Weights of a small mixture-of-experts language model, trained from scratch on English Wikipedia.
Size: 14 layers, width 320, vocabulary 8192, 42.4M parameters.
Experts: 8 experts in each of 14 layers, 256 squared ReLU neurons an expert, 1 pick a token, a softmax router.
Training: a variant of Muon for the experts, 295M tokens.
Below are experts of layer 3 (counted from 0) of a mixture-of-experts language model. Rows are named router (the router's row for the expert), up (a neuron's input weights, with its number) and show model dimensions 0-79. Each number is 500 + 40 x the weight over its row's rms, rounded and kept within 0 to 999. Numbers have three digits each.
After each expert's rows: "gets" lists some tokens that make up at least twice as much of what it gets as of all text. This comes from a sample of Wikipedia text that the model never trained on. Tokens count by the router's weight.

# expert 5
router:480542507484529498494505529469473477560561492462463523539509481556444472578451567533515511480543537475524499496447487443440487518452474515492530461482520402541544492490515506501502521472521479470412456541563467479533543502466519471566514465
up0:544593437491513501508488469528441465580472556495483494408494480476510504509499475563519484459493561482511609562498517487531568485436497518456502555498500537500495546539514488459527512484462478420513502550412498466530533502490560487500456503
up1:514519542509468533469494556461536598498564443499440400513525475470450511488489510575493470511521560482471431518524496501508494499502437541493569457400469498506463518513529523541503489497499438508522513500495553508523557507465496481576497482
up2:507488519491498513467469353524508521494556485499521469642542476499410501572517493520525484405539463581512427463478482473514548526485519500592455560500521519470505500549493419470498563499498571473425473473539499599501518467498487498493467487
up3:509552494506510458544475479524523503468501570574511509425473534464466506476538493535483587529540546459523475535546448450503500517501412521575528495499503500506536479527455488434559466433539487488489543586537521472496427448470472552538565516
up4:520505491460501348478502478463374516547553516426530505498446404531421464509479505458519503488497499529529543499455496481491444527445532431514573550516501506590406418452500465587535496455552492489463541493505506508411502481610432472499517471
up5:486517497493499499478482472501560478508482548504435537501442480483397468483506557565517556584505510442502486482492497468544505450495512513542504515555468512519488518510470504518460527472506507488495527448522489495503560518533498520519567462
up6:459508426516563548559556512544526457471448455496517487506486493552485439512559552389476551451484558501559507494480561600436516523485429465529500433563529492479462488522503488518499526419442574494479434588487500496501548516493534533486450526
up7:466484492504543586470367522487527473452483443438486485529478429446507429565498556541561525507540514501521504459517540512557506503511445506454482554464508507484502520368455464558516500516449524475496471500471489514468451468496496517555420538
up8:459439433545523506487469502482492554450494492530489517527537513509417494528377540522475479514470530584532552516509480517519528446497473509507490488492447434489516538538436482530477465466508470522455425469461518461438513442509475479515495554
up9:508431563588450586559437556453474523532575425489429569494502575537509451507518516648485531464507440489490420514496524505478458499474499501546517520487459471501490506473496482492423533443542510487506499526436487451486525497501462511461498572
up10:525475524506486515453525428504469506489447499500534506492470433499504532509543498488510499553478500572507515497491471500503480524442502492500561540498548546481435526598533480558501537491527502448519494460536575582491461527496450489518474508
up11:496517500447502479446513448482440451489501476495434506565519518577522486497401500472496479415509392468509510451505477370452504544493502574504463554428429524491509496517433472527482491481520533482445537437522490502543500544492518449533577481
up12:491542489522495520471482481494433551495478442451473512596458540525576494489528512502532498427472547563549469449468508507471478518408570444451460647528535468585485488501614500554484514475473505484493412564522535487525468517537430519417562545
up13:523494617437487522464470482416500465511452493618441503500477499496467561488528540489479510477501500515541499511495463522510530520499515477460475542451498442522550502472492537524544579472458537530512479554536447456508566512471499485544455482
up14:528489535512492538512459504509471485467571529494520525430509456499436520576454431583489505510506486511556496499491416487400517424526466563496484535531497474497499469507501581457458449518568484448588465498499505497528508498470510481476495528
up15:488426497508519498525498436490610487521561412501556516522427494417513449407521542505591481523500567540511419520502484464521499483436472484479510513495522501504495577486488455496508489491471503465464522422460505517470487502444533492529562519
up16:495474497494522529510546489469505493514500441439454428483540442538488471558558517466476565507477456506487452496441509535417484635416480504554468548474482482492515540536433509525478500525479514528395500501495497479487541491486528464550519499
up17:412521504465520380507484497518476487443516521497508499497438455499537497430478494570514557497522475416472516532552441460499506535436438523499490550500419483518447512435486510523507448462479518497499548539561504496588507492423476436496526525
up18:459503453489500516440490473448491554449508494482506486566499435495524500499498574561486520593513499430465552490506411496456500492514447391450485499522483450579511499507513501472424450498456486475486515557529481555513646476428472496545530498
up19:497521513491449463428487435433510485529498582451453530515453473502501509441485483532539469536430464531503461456500484532485499478548506603516577462576541456543499602502496504509515471543501448451494444468494590469477545512479508465462549505
up20:530534499499559485476493509533432535496495442528437441492524478488509474463553504502493514445505418489488561561490480438432495494481513544439494511483486486594500474502573536516476581556528578537502486516501483540457440503436520565505524494
up21:539503430450507501491490507468491556455519580438500475470511489511500521610499500483549495449490487498519491509557536536496484528467489514533449503451470482537555502519473505531493466461447501433461612498483415528532475452472505545518535495
gets: " in", "0", " of", " In", " from", "In"

# expert 3
router:510560503507539467519496484503490498508475466548554570514482484539455498535445464513428433534479498455523435459499531508528485550501482520552514506496516524508558550522488529568481484521502448528471564469569445472468518436502493521545520457
up0:480610443510488511459516490495485493482520473423509484500484632510578522450475570492512459484530472504421404556514533523538491419522517465465537537442551435472554491431502504471442490460555486505499523500566469466518410520482505537515481484
up1:525471472522543468472502545504490561498520556561459530540507436604501566522448541510503468472578506439526522495650498540495484505547473459522504462507497491487419495552505481535501482535489494461480484430532427507489570451506472533506516482
up2:508485488492447471489503447426464509474509564522593434509505480497536550577494499518543525482483572452479502492563444497543551520578591524504577500529551510526517463471446471520559474583458507511495581479532499562444537518501526571538517518
up3:503550530485500510516506466537494603505469535501480519491507585558503482475455518608551480447553490473484472554427515506492517524524424497557581500505510575532508499455621569515523497439487564510468456475522585450514513548514496511550505454
up4:481577475468522495494417565519451458505507512503531528427528510499530501517506505477484610513432487461438495480565499513493435502486563498490518552493513520536538470483501525483494520388491440449503605504489469528459588477510546438459498453
up5:562506470547481531466368539520521504521513560512459512494484563490562538512529542502421476517503590520569528493499471454541482485505454498506512504517452511494490599500490547556451506485539594497495502510461506519484507525602500465561494568
up6:525522460469473469457474485400594510493497505474503596478494463503505560477506452574507529541574501540455496480458592489472433490504502446520557583504530415557479452381540514486487433497487429538530494541459469464424493412534510544542445506
up7:511515512504463530449435518517459496519467492534553426497499471509522427524576441506466509434484487486479523497586512482489503538495501524526486500490474470500518477548497455530546454474513490539518514495483490475537543523487623486482497473
up8:522614512515504503550557469418480553589467493634456495512511481483492406529522535448523479525451414491506485499524437523429498519518501535515500470461546538514567477550529494479495490404482475527524499493488568498473512437551591472543493537
up9:494503493511520500456488568519430546463504515507499535481499513575497517528424560549446440532499457568432467455451486518470446545454502453519509437581566504565500480493501498507500543465498388512567540445474439443500467516475561488484493473
up10:556428428481514562492508530562500501478499451496511496490463566553538486585542407510492544503559536536528518494499501545420503421527496522465503505441515497499582495507479508545517460448433507512567524469517525509584514531520484477511534487
up11:460522488557513470505530508478565513536474488507538485516435363507563451534498485509450511556545495486481515601591525477596538539522543565532503496457485428499551490501494538450503458371531513514502515455498517495492513515510488524505550503
up12:462458485491489467536523526505538602478440527474432494517492415454507457488455521467387426538485524507565541542494486501493566505516546447593482518467501468549487496538496549525494470536467506484429517502494547482506436456492561541456525489
up13:551579486496495527481413486478534593473479545528593448492411495534465497496502496580535474537500505391476483480525500481471561487493470561518426517543528595497471459550524543527561491498460460562437498545571498512447526497536498525477474552
up14:497523457458526496457497500483440464439516416402502516441500554498483438510465532570447501502501510517451493482470479457542481471454511480549502546435573452494527418539423543487516606473427492512433538507521556521520535492500473514469440455
up15:576549567521573456512497447472469474487481604519538503418501497534502530527568475491434499544506561468551511516378454458551522515515449580527500513443501545458463493529448526502527538541526446523515474479537516528556540490525460492526498536
up16:480482490486536474401415597384553477469568536479541521519482525484490543499477503524514497493509471464464558530500583490530512517549483505504445522564469513468622547465501525505497493511552547567482497500500474500526495504484443556481479489
up17:522476521499535483500432502492505560474508532628558506510463501511521436514476541469490603562571496466488526521521549499460451515447533507515494465458489447464504462460588516561492550499538417477522525525475584493501580492493559617497539483
up18:532562542546433496502512575554522559488514497496455527468468466505522481494517499502526491507496476474449505499533494499533474534492506535504534466509494499520387501454483493518471460469523514555497497406426524460469547489474487497529599522
up19:499437504485477516468487517445515525430466395446435507487475448514530460390486460475528530563437470499456468484578512530456503598489536447632475475481504458438473496512481502501482491451533534522496535487535495471517477546374508451484520454
up20:565515473507507501483457499469409444483470475457517529508535488478466513409471438394470426517515489487486447442520500445511527478473479478501521573513468504533491545510463599460493435480511511500484542482500560537590500493527512433444526560
up21:493505509525497476509443481499494501548427509466502498431469468520498488524477519462474502545485512527498445512489438564498600501606520488502487456565491527524534486465433522600447536501493501483512537528520481485472571615509504561515474486
gets: "\n", "-", " by", "|", " with", "ly"

# expert 0
router:545511484514543522475494579480483510480480517468455520521492475507423547493521533552462517530557490513488417530465387466453464566449488525481508627541491491606571509501514506470439507465444519479464493473531527510477509451463473509531519486
up0:455470511488496524484398518541434515485471492457464554491502445407543563551404466480491466522513548534490500456476470500467501438561557474510460508489496499538446504548419553513496510444365506500470500468503443484574539512465483506477564461
up1:473564500464501509470475548493514513456479496505495464514491502448554468421504550571521503523516551524590561545409475438483496514483492544493454555487579494545597585493520502522476482496511552504439504514509447490551488455502430517507484476
up2:480563579491500500507455494506503504501454403516528512541470520507505469388562506510500500541554462468524507530566524509480492505533460491533560513564483476446510469503500517487476509598501514498505407428534495566518505460531499516503528404
up3:528502500576495525477522530467455496585492546464495543542575523505489484494443502502529541495502504508489546485533498494491578471501545508487438480537515477482512501481512572457513482452506578437552567528528422464430519535514502502430531466
up4:531505516552585481482507460572529501487518523499477497459478497581447510488486471567474474466505417488416558559490439503447408487525420474494487476500469499504466501458499531557425496473470492446498503461525503544530456600486518466517493402
up5:509488576518507546471471366438498502490500365501452503499524557540447503441492479551525509415511502490494430498477471500466495520524528436540447493479499506500500540541464556469532495470473570457479562496469454528484501520477467554485449594
up6:509519427556493479570497482533502556469500479475489503482579537559465443494564493495504467462551550549429424537479496527466518443481536500494475516479527486490466481501527492525525547538478530514508451496536527534447488497438485472503405468
up7:567484454543529529507521474509454488485446476559497453504448477503514549452470489569522499543517530490449404573478413499512499532527475495474516570508481539501495528482488493535426518485526488448379470487465543492506526496523510486531506393
up8:535497479473500535505580561573446506412483486382506510528523468597525448526534388545491507542566513454417518478527501555523478494491519438526501534418529461566478489481460490488500515612501509416497506519544510455494512515518497511481481531
up9:544513530532486439512477511522538524487449490503502479481472498514472479613495502487511525458543526503487480571484464511471562507530540507469479472452532537498498489487522500490462536524506487573510521524387358504539629457508502495532544488
up10:554474610516523517437504478551498426504450486535523562514461502498462509480591480449537459522599525539492480491496497552519493516547476562477479549478506497544490486431482493476441520500477498459493560454495542474451499523551574540513519488
up11:497461517510506559525502504413526513486505508513533496536541499489476473545486558378516501486555477492493399498526370500546464604545569506492489448579539574513432509525528478501505441542522509510496588495481474503501573543539496499533542499
up12:583569582482487572500502596356490500450413530504474481603509513507447512447477503480490515470517479445438502545518472497498430445500419496539503467453393551478493482431560500491496468499537453532464490504470415487488491424497530494497542486
up13:502502493513534469575518495480540505529487522438511513510475470486587506443501533513519512450579565544496510554472480432502471498455515550441432451500507478504493509477422481525485468498527501487435524511470570518455488433548493505505526495
up14:466505497493485404431487532560394566534508455448435513566400509568487501549489508532462525513607511490481500512439469494501509547486479504493505509469428534562410465515525494531498517489559501476504420539486507483478540517515512563472511556
up15:590531376504511503513527487523492583490540489417479470484464476476510497514454500539520521518498500486530485474455500552562589496561589527481537545489512475579504506510509477479489505532542466544482544478519490570481509487468506472571483516
up16:466533432581495424444512552502534536434505505495518460461494463500530431492521507525487519479426584494525501379497543570515505466522557533505529492505444504499496499523396495525427512510503498430510520507498507444483541476473525627507561564
up17:467594502538429461491480573517447506466519570558521578503550529547501585472523519519490485477511459574492439497515469500479546558548536489489477384498533466508501490568444506519567548517501465469450462470537528528506502481468498513506500458
up18:495562468488474493524479522532516530542448501458491539453467415511440468498544517559489512485453477555498485500550511539522483550507469496558497549528507469559498568456486492495501581489495521507507482487551440484420567475530528487422588433
up19:527536471508567517545472578447531533480466438500500472499445510492550489521452506544523562496509520451463457554524450454451518526521502512459507528514494514556465580465465529479512499458474497499500485453531525495509468509509479555510562483
up20:502422469578474515456479516455538497463500502512489474505508471343473508579514509503496492504493560493515602501508506515536505471467502442476477475542506412520502528579446495495493503538479492567501522524526543505496434453479453477501522502
up21:487524545491491608514503503491519497475486504557525562589555522512485492519508519500435528551395587473483520578462478517457499498479519483522516435507526484488532497493493498535524485530446596490426562511508539492500551472542495512508513490
gets: " to", " the", "t", "z", "to", "5"

# expert 6
router:521548513523517448539472505470483439524571503461552485494483467528507476496497507544544515503618569465462480490445528517489509510474489568538473492527507495453506498420427543502476512467574449474439485531439510452520491511440545542521538472
up0:593584390460525500500504499479487528493473534551479532406422440423519471440509514520535518501502480481487505495505467527498519576510438441548514545409499579483534432503503487474536534493474435464478472475422500393486514440445482551509450464
up1:488587433479487503463469531463495528505498533487470509558453495506522498523443492498472495501502489510494502540450388471538501492553507500532525500516532480472503462482526583511578521428471444502421549528490556481491495503443521590548465518
up2:494505487504460508450448502509483471545497455474474579501421491489528593434385516540523530488497453395497486526441534454485475519522488478500507514467508559478503508500457437519511567540567480492498428566450551478498502520501448500484530459
up3:573488431479496545476478492447471527502517582492497531468475420458520476497553499514458491496535570548479540476502538539523486543562438407614476489427513485503479484458587509543508512462488508485456596497509508499500506500453475447509477508
up4:466472428492527503434453512498539524464469483549498527490503500556441493522487496569501507551416497474463492534525508526380551530461491478491478472539503511484529475503499532562547483499524486538538529526501464513530532508462563500508469459
up5:500513453497531515517457561486517502510583496519492508495508486565489522470492540498499489534590402488505479549505473488536531468481485484535441505559506504510437456447448543480512516593509453501515512477519451506467548482507512526510528459
up6:482538518480499516515461564564521491543486521499504487453504394483491493563484497536492529506471471437486467526556476496541542525481490495465465479533502499488508532488505521413460572535533549496520522500551504481544506469499502507509467448
up7:542487509503515487509460459517446522476539386536511468523486566518510536496469514532481427487545543559520529484556464513473478478530509591515504503453575520486539505478500532434436457502549481442444477525469515406464517478478513484499498478
up8:532535502522511445466487591498508498502512467494501480552516469449493511482492476496410503504547529450517517462461497502471569490449558500581498527523486498498500500524508511560462453549404536537510549457554486424500519445512435426500571485
up9:420417550562474565569451529452526563597530447487500517503504531473505551467496505587531490489443504564532500566546508475545515555482485485482498501502418504472484467467366486483480457507484489528464483471484376493502511477512513542482521502
up10:587473556522407493394460479502484487497501495575502542478571533549486487446413417521566427520500444460532501543472495526515525502394468509422490402494485501398502488485512540506500538522496533479562516482578469508539425538470471512510533497
up11:463440490541558429524516552506455494577480466487522472488490501423500466501481526523517506489457504452503541496437560535509491441499520465490450535529536390494499539429523473538497535476619472527570470463502486514486500468494482515499511490
up12:501437514530427517493516502424476499440478481504465594460481440507530499518486481514495465544503471517428495438500539480479487585483428505530483571525505516512516518501460476556630480525518511487502490496532538497439541513530503488524451510
up13:482548569505484506565481476526510493478588500416509452512469599449498524472512531539525382543476487538545524463574524493556604514516484482403475445502533444485475451585525565535479553487543474520504512490494501486533520547467513418520484492
up14:501530464526505518586431465466593464450487487505499472479545509474518435528487490497405480499558504533496496474516478490477517508476490498546528571509519476461545478491500503503510499504519482470459425566496494399506505512524579532513489501
up15:456498493431502535545474481456482491495589423544471398491584549606485489567463463517470500486514504512461479566426510471526496449573506452442492494461538486509535438513457522500498616511495492504516501543461497545487483515498535459507485463
up16:472512520509479569512522529518461444482484478469497512495511510517475538445557470491439577453515481511537480530563529507476431465507456497458479409486522486536486559491503478474418596486532538563475501498465511509547415500516509454527504502
up17:504533494422492409440503517490490516458564539553472461524510499516543414545497424500420425501514531497481461435573395400470600464465509459490496494455532463432507513480499519423546521492522573465503498510458484489552565495502516529589439473
up18:465463483457449433486476514466462561492568498463484514460529505503503405539483530478503481561486492476587526480492526496493553525552453502486627563463649437518479496488552509498470498487536490601486457444492498542400540475511430470490588475
up19:478517493485460473523476496490540528521493548489415498543445455494510506468501548516430512534548525479500452538497528506465489506497475511496464603496557516476512468503427512507500500437547456553506489437491502519454522466528518457467517441
up20:549513556455577529517524475576502473553567462512418417492498491506491499462425496511554469534494457500445488508443488485489508494476620516505484509469508501496526497518484497496441507500448507537473437565523443432535481488541537459498502532
up21:470479483487430493524450502453465515538483441511482486529467518497546472492521484541541495478545462498473494492463481509495495525494502520497460406501484513477577558535498513513520430430518486566438504429494509600547470474446514524490488520
gets: ",", " and", ".", ";", ")", " ("

# expert 7
router:582517516530469485558458462501491490492569508473486518425475483500494512540546519535502468510550507500483453441545442492535482506403491548519455510517631512521511537458482483544514537477577443478506506600532508453492545543520448435492504503
up0:441548437484503413512484505497506547558445487446483512393558498520486526411501512500499408545491472515504509503561548538495521521503453581545526508567513497487547487528469454463474584483515515506558458552520458495481584444499515454512499502
up1:498501474511547420504490390485559484523575514459501543450585496564491485508544474513526498585494459497442506496470515539543534513537509506433477509515500480493520515523435500610500484488485545517445506515553479508542479508518501477510503508
up2:514505509516524521524502501438476499531496416491513397589448510435464512540434419492483518504504528497461458506576470501443477480522446530573487470540474487468540545474484508550486501513546497475461552437445520499533440550459473506454600559
up3:506485470501489525539520521507536497466538446489448567469486437613418514562448498541544509522551501484495504501452507542514526469480548494578494491489534572512495602556426494496503606486515407506516551450618432424499491470436498472486426504
up4:506529515583507443499436425548506496422498496505551454434473508439504449456485440582528482500464482505495502530503432555423500493466506448526440503483527503533496479577474495456547477473531513433499499522444485548497553497538509492543502509
up5:495572566432554503498525493463461519471514566471400518425509540482474463554563490525523442568502492523473518499456534528518507499464494496518467459449524500579444450468506459566462519446502468509456554512504511532517471512480460481503505468
up6:625502456539478537567486481476498415508517394426505457477495480507527481490463541500566526573497467531554485492486497466524486435446481532471502542486538397511508533528545539499532483485546533520498475543501499523538553532489524528548500505
up7:568478501522453498408500523524497574504498559470538527547537398471465502580524461494515514499487527563469458438433498485437494541481482500499551538519510510607475424512493497497492471476535544559499478595497502519499565482581502500475542439
up8:561418461473427560499556449517533524533459462496425533502488543417494500545485493568513492616511479565477518564492494422506528546534495525548485510544523480597508546499523619439515481557528462524518510479495499503503595483456549538503491494
up9:509429474497445501478506457546556509490518510469477542545527548452533579604557510533519466513474496535514497523408533526502470473488490528563383576584492560492485571446421549504541554541518473533474448514587433476527461473522443457515530482
up10:429411490461456464470527492493485468494522479428506490413492462536573448524510547484474496471510508451506495500549446487499547519540501489541491519522503451488529474528445470485503482544545484515499502508471538551516601500497511492547492456
up11:576522455501483426512537485544477482489513531533477486446490509416438500481479541463497475627553447557428514532495416495469511510405542502496498536459500521516487507541456444524489497464444534461472498492518469498516580494463515505523498447
up12:405483538454469493490481468488456493473447457509561511582520476584543551509485529501420425493500518543530560478494419451585589483507499520480513529462530509501581502468454508487447555508508486463521479547529446455561552562473481505504502553
up13:520449534441482536494501508475504455480543490509457486461494481532535665463512577534486428468581505514496469467493515491481440444487501517457548532578451498489482478483507504475478491501550502461518470495508481470533545487552526502544466491
up14:551508449563491491440502461523520554505490469470515532601471445461503489475505527508506502510513489533472500502567474491444491484464498498482446510456515522536548472504447502510558498517525511482487587498483512480447509525496509549528568517
up15:593547505512506518469476459550510541501583517520434392447497515559543463497502557532540498599479554575540491548500489504517501499445489546442480539512546471497505494475499553443495507592553539514556534468484489501469483469498503478478485532
up16:627480495489503543572529497537558521403497514486571426545507501547497451537482540550538450527558520524521474492463469496432481504448458478475485498510493473521537419474571503490478503528468531523519557540517466512545514572500572502560501502
up17:510634411466483515488538554484570506490527497518483490530495426426505457480492549492499532556540544522520594492502497452505507494461388551558500487498552571484494506531439492456456475434480451505486467507513519536455506445426476505459498549
up18:574444544499417536539533441471487569511558452511493529474501525509505520521396582527540515485574490569494521490499493448604515506481534476495459498461540423479505469431529507498497475496588516523521514453502568457516524497499498464589525504
up19:443503605490485538444543466483502530502574437426510447512491457512497633518531516551451503484503497523574499498492450523493513517548487500565573500476506504617468496528506491496504499518501505524490504516452486448501508503526544498494398476
up20:488559471519477461484345477630460418397482489532519455466467465484495471556486625503484511497484500464499509512539504460572446552412488500452453405523524502522536520476462453557537535536440527501603567490475489488479497555519426458463507486
up21:570483466510490418469453481483503545484492525547475476524458576492478433522466496429561491480496423535517466476575529477399498515469505413488454417545496472480528525450383550454494555478519480541550501520543497465461472585482451449514542552
gets: "9", "8", "7", "6", "D", "S"

# expert 2
router:536550552530525545523481542506445479607526498482579500418501401526473517541473516498558498513508492438461533496429540429474488553472488486562470466491525523520534571505498452494520590484477482546445487517503480450516577469520570554531553457
up0:487488519466556603522546525414465506565452449515511530487444472428509494519488483463498500501428479496514528504504459465532505451546372520502497470487478466507535560638458510520602479542494462502500547443445379513515511502585480484488507518
up1:520484555521355499496495499568511475493484499496494464410483606433497475500472493559506506496519480494532489489493572502494458581494430549512436443459508489467521589498547503441466506508507503527500564455523524547513521500520500526464516473
up2:600491512509515516492527520512452501514442486521507496551476504488501414479531486440509566571522478511443514497519503493574582546496499560502509551550439453489474501503508504483491521488504626491516499495540499451521500500461487545488553484
up3:542508524545467441439545472485504486476506535460466484440500478504573513546485458504467489476498507463572507422460473509493514485558501543461470606521483442505462498480489492527489541369506504437500519501491500469508560542509485520520534484
up4:556519518597444487541499478411527421452526489434492481436456474531487447535504491569526494539533495570469503477506537571504440535479518499499522515441542528549534503458511476563470511495597485475474503552481520494567527526538459468464500495
up5:466462525507500516494495608455498464449491453556478499432490483572533588478538496546507493537443550491509495503523469448568521548506501493513524491536477564480498496497517502576521529492467438540468517514497464521520495485490552560550528487
up6:519461482505420530510494446500517568468505513482494504474497439485510491525372519537582545604460469471492582496532582467476475548457469497519425516473500518475528539510545526566548548443528499489527497540503447440488454445479593523473569459
up7:396514551527511517541505498494460483529538547512485522525516438461515507489539546498510494497507575498501505444467595474510532505457428494564511488594499482467560492517530532470532483481502504490496571547470469522469499493491488529576487551
up8:540535555591479525425478506526460364446483479524499440580422540526548463435540563486503466461503492524499533488473470499498483516525498464527450510454479449487479509473503468532474504514511509507496513515522473426481585500492611491470505535
up9:527497496441499448441492561537479476539514576476449470411480550522443434484518554438520508466498498463451530521495486528487473530543559482504506434471502512516483500499481506477429518541481498500479541498518461500588449503419476469478483485
up10:541564470462492469531518496512411483534533534478492510484529483490507492560501460572476458496524491464467422496408478487494448496543508497483469511454420468534509495467467549497560486512493504456481570467530498491476509547474476493490498465
up11:440545499594534585483447548514450362520493453534529580549482569376514565540511514465488529569410508503490409435487499494501514486425543520561492498454501494480505504591466519534487614444460528501538475516533458472467457484549559465583505409
up12:465494533526461534479542530489493511512545504510528489498483501479558531509495526489487486520473441444500524460514601504508534602376553504514470393531511536599506526470503491512499537509520420480455613477520533499500550504504507440493470460
up13:474485436493415623589502467541444452481519491505504495486516522515504497477446498530500457503473500491489530497474507504465442504490474508501457527514502454505464492406465571563527550433550493479455484519434486447541459550486493481475567549
up14:571498546514542470519435518550518501514477465506474503443501540483483513505478512556521557495459451501466512501524501521446467511465436582494499457589466529451407502497536515422442517451547513497548408494552510525530505538498491511490481511
up15:504581486514571448491395533498440514443501511619500524428528474450493537507492456513472412548525484567550509526559510555496505540510506488406503464552513509481501432510496514435533470492521479501520538474476459490559601502515569462508532471
up16:504594507481491559515541489502597517513548496454499443485496452490511504479526399573550472551491515479502570484496516452439424470512501484463519478526436511552528516477538522455495583485483477521496464434498497491476487596490532493463503491
up17:412438536445503511483532450482517427536497500501495462526515503435521534473483582518483477415483478491574515498509523492434499496491514495535391503497421481457526502603499478497456500482495505484487531515500529447584502436544482493474519543
up18:445567515477529578491480510448502504493516523411507517469466580501502498504517484484494496477446515421502467493434498486471590476511542447554493459505493526523489450449493535590569455458525489536580477492522519508488500523411562489476486392
up19:418551364477381569500411534507495448511509520495499514517467481461493480496410513500458444562537469489551455487512515516472482500468569511498556437502508465500480540448530516522457495568503504490519498502487534547570514425485507564547559488
up20:520562388383494447446518444463363634501498492456448446522448445516499518506465510446559429428565489454476530488482540502450505501479490521491512489492496446508467583528512512510544501498452523498539495514513548513464492496455566501498515514
up21:510469475385453491494503582518502543479456510472547517471494472523474492500506464531514496551552514559576480569528516485505485536521493474552517493486507505478478391474537499526503483530533579434492550469476458553475503502455458500463516533
gets: " ", " at", " |", " \"", ":", " $"

# expert 4
router:504504537558532528468471568451478517482528460479550547536515511524481528518460445520522481565515495486448578479501471491524471464485433463540419488499516496496506504444538542522514507508548449423475466521449465495592515467441563518513557514
up0:483444479455481457501514509470435540532443384398491481484498579481503474526494501558469522448486536477494511554423536498501525507500487497506417586574507511428479492480538444459491457584442512514522473561490466521495481549469484524468554540
up1:458509546510491516538500511481449434487509461521524496495478502448479531499602505479501490505499473500464505433543510495501482457531444525458526508485555482472556556460494470570527486497539425472500439463489457520503403517471529476492491559
up2:479464507452489525417507552466482565534444481527476481446474550417456505489478497497506495514514485521508422471488504504522464516551413539450491472473534467541526503523504584543478480537446461501506537504507546521509493552488442549542522558
up3:508524488516545498504631506433501473505554565499523511500452467532503548465494512559460645487504522487474489508437513493563501494450448563490496500500476504481527465530525551494427467532507520503524513490463541548536504457470499554459507499
up4:422539495456492588507469473419470537483558490531530502511509439481511531489519492525539514580490526505568464501540479497559488451560445456518507525485480525528493514424524604500513472495498542508539528506562412521439551514509479450484477489
up5:501499493468543483521479480535478525481545490437517528491529510508510473548546491530499500525519471538481510519496434515505459516586504502540573554458441530412468476428478494522506586507563502542466531509569459470558513503503513475531441505
up6:519502534508504462532465556603540474469549568458535528500457604532489520518511497533495638446586497471565533451544519433513458513471464543591503510501422465500569442425516537483491518564497489470496466471482485504490502493527579473518570450
up7:514538524496491522480440586482525505434542453454485502495504536564562567489454448473490561521533423453498501437522490456527468529561498481465502485518497578546504492527544525504501540501593447509517442465551540475436488476538498457495603547
up8:480499504521435485498465480546504480466479493494486491533551525508488501496498539566470547510449526509427484517442544518492468494504522471505421570407529499510509486342448504519473550431414472480491490473501542443519540505522500442524476535
up9:489468512493467532515449546537495412512477500466531512507566519483499501472488503506486617518522441422493539507494516417524445509544500472549401521466505500518495524509492482498486544494473501469484528531495503556518542466453497544506508484
up10:500546474474469518497488500481467492525537526493475513491462505481550513517519496498522430483484553494459538519487513506495501444421504480502476496538587439537630505557451490542483531555551576570575416475517505481557529517539498448434508541
up11:507530526547535456535403491492469461491488512509561465444489494388415509465504449531503556509500581456440516437483455454549523481445466527496456533498517485484525499479542502500499455458448504541648479437485612475550557577510473486446483552
up12:513519497464540479467516480499409447527480439480526552401506503496473470439477507464459472508484496504504515523477528472550523548377437475514571509505546503581496446504490545469522524484528543517535483509578492581497532482488446488479451506
up13:485517501537457489491500548478411505429521517541461507480589403481491516512485528612521520535498501480412504496493545458410438489445445510510529561501494511511471476552537520435480538477385527505558546455498524530499503524459498500413498545
up14:511453483512603479485464494497494536523513446452448525522467498550507580510509445593514556525535583500505495497491598478479497488491510505527577499502508512445499563501503534503471501528515542474506520404501477448565532410522449413509488567
up15:509501516535497541558547490451429540484527501502505496486480491523566520467511421472520489570435487549457515506548506538514548500566489510498523469456402506486481484479515501521474503443514477559512510490496474473481539504510501491470521531
up16:523515500500504505466451526476494503430508522457459572458499472493488531476480565504516502507504470498554582487590440571505497519479532441540485466519451447605504454459490588533524540503515577515557432505518497518564537498518551427517481522
up17:489513463506484525523524453435464527474479502521498506556471450463554498481485472459486440496470468493514523561545497546444460534476455584498477447520493523528400473480477487486550481545596454494476510482508531452565567535425470532445574500
up18:516504466456515557377418522514486510541470465526459400559471501506456464469496502507512498453474498442448524517504488412458630520546486474511462537556531506496474571521446543469511460497497437481501512545538544494441513499481497556497522474
up19:510488536490556469517439504493502464517486424442521492488501532487526491492469559528463600498500510569474512605503460619460487458418491546543494515487436517467494501470450520489531515474455493455433503504518503500489531509492528500489501535
up20:436475468585532465518520594489484492497575512486507516492517472530420431487564498506511506512429537579444565575501492476487496522529460512503496529492469486499543517506540509468459532403520561492447479512464485505519465497522449451545551501
up21:429428448530579491434524490472499545509513494465530405553588513474504533459604568558507507539513502454482491506486554450447504476414499518523532501505549496510480541559461506527507432560595455486434517512565455559506501477500501538534616442
gets: "e", "ed", "th", "ing", "k", "o"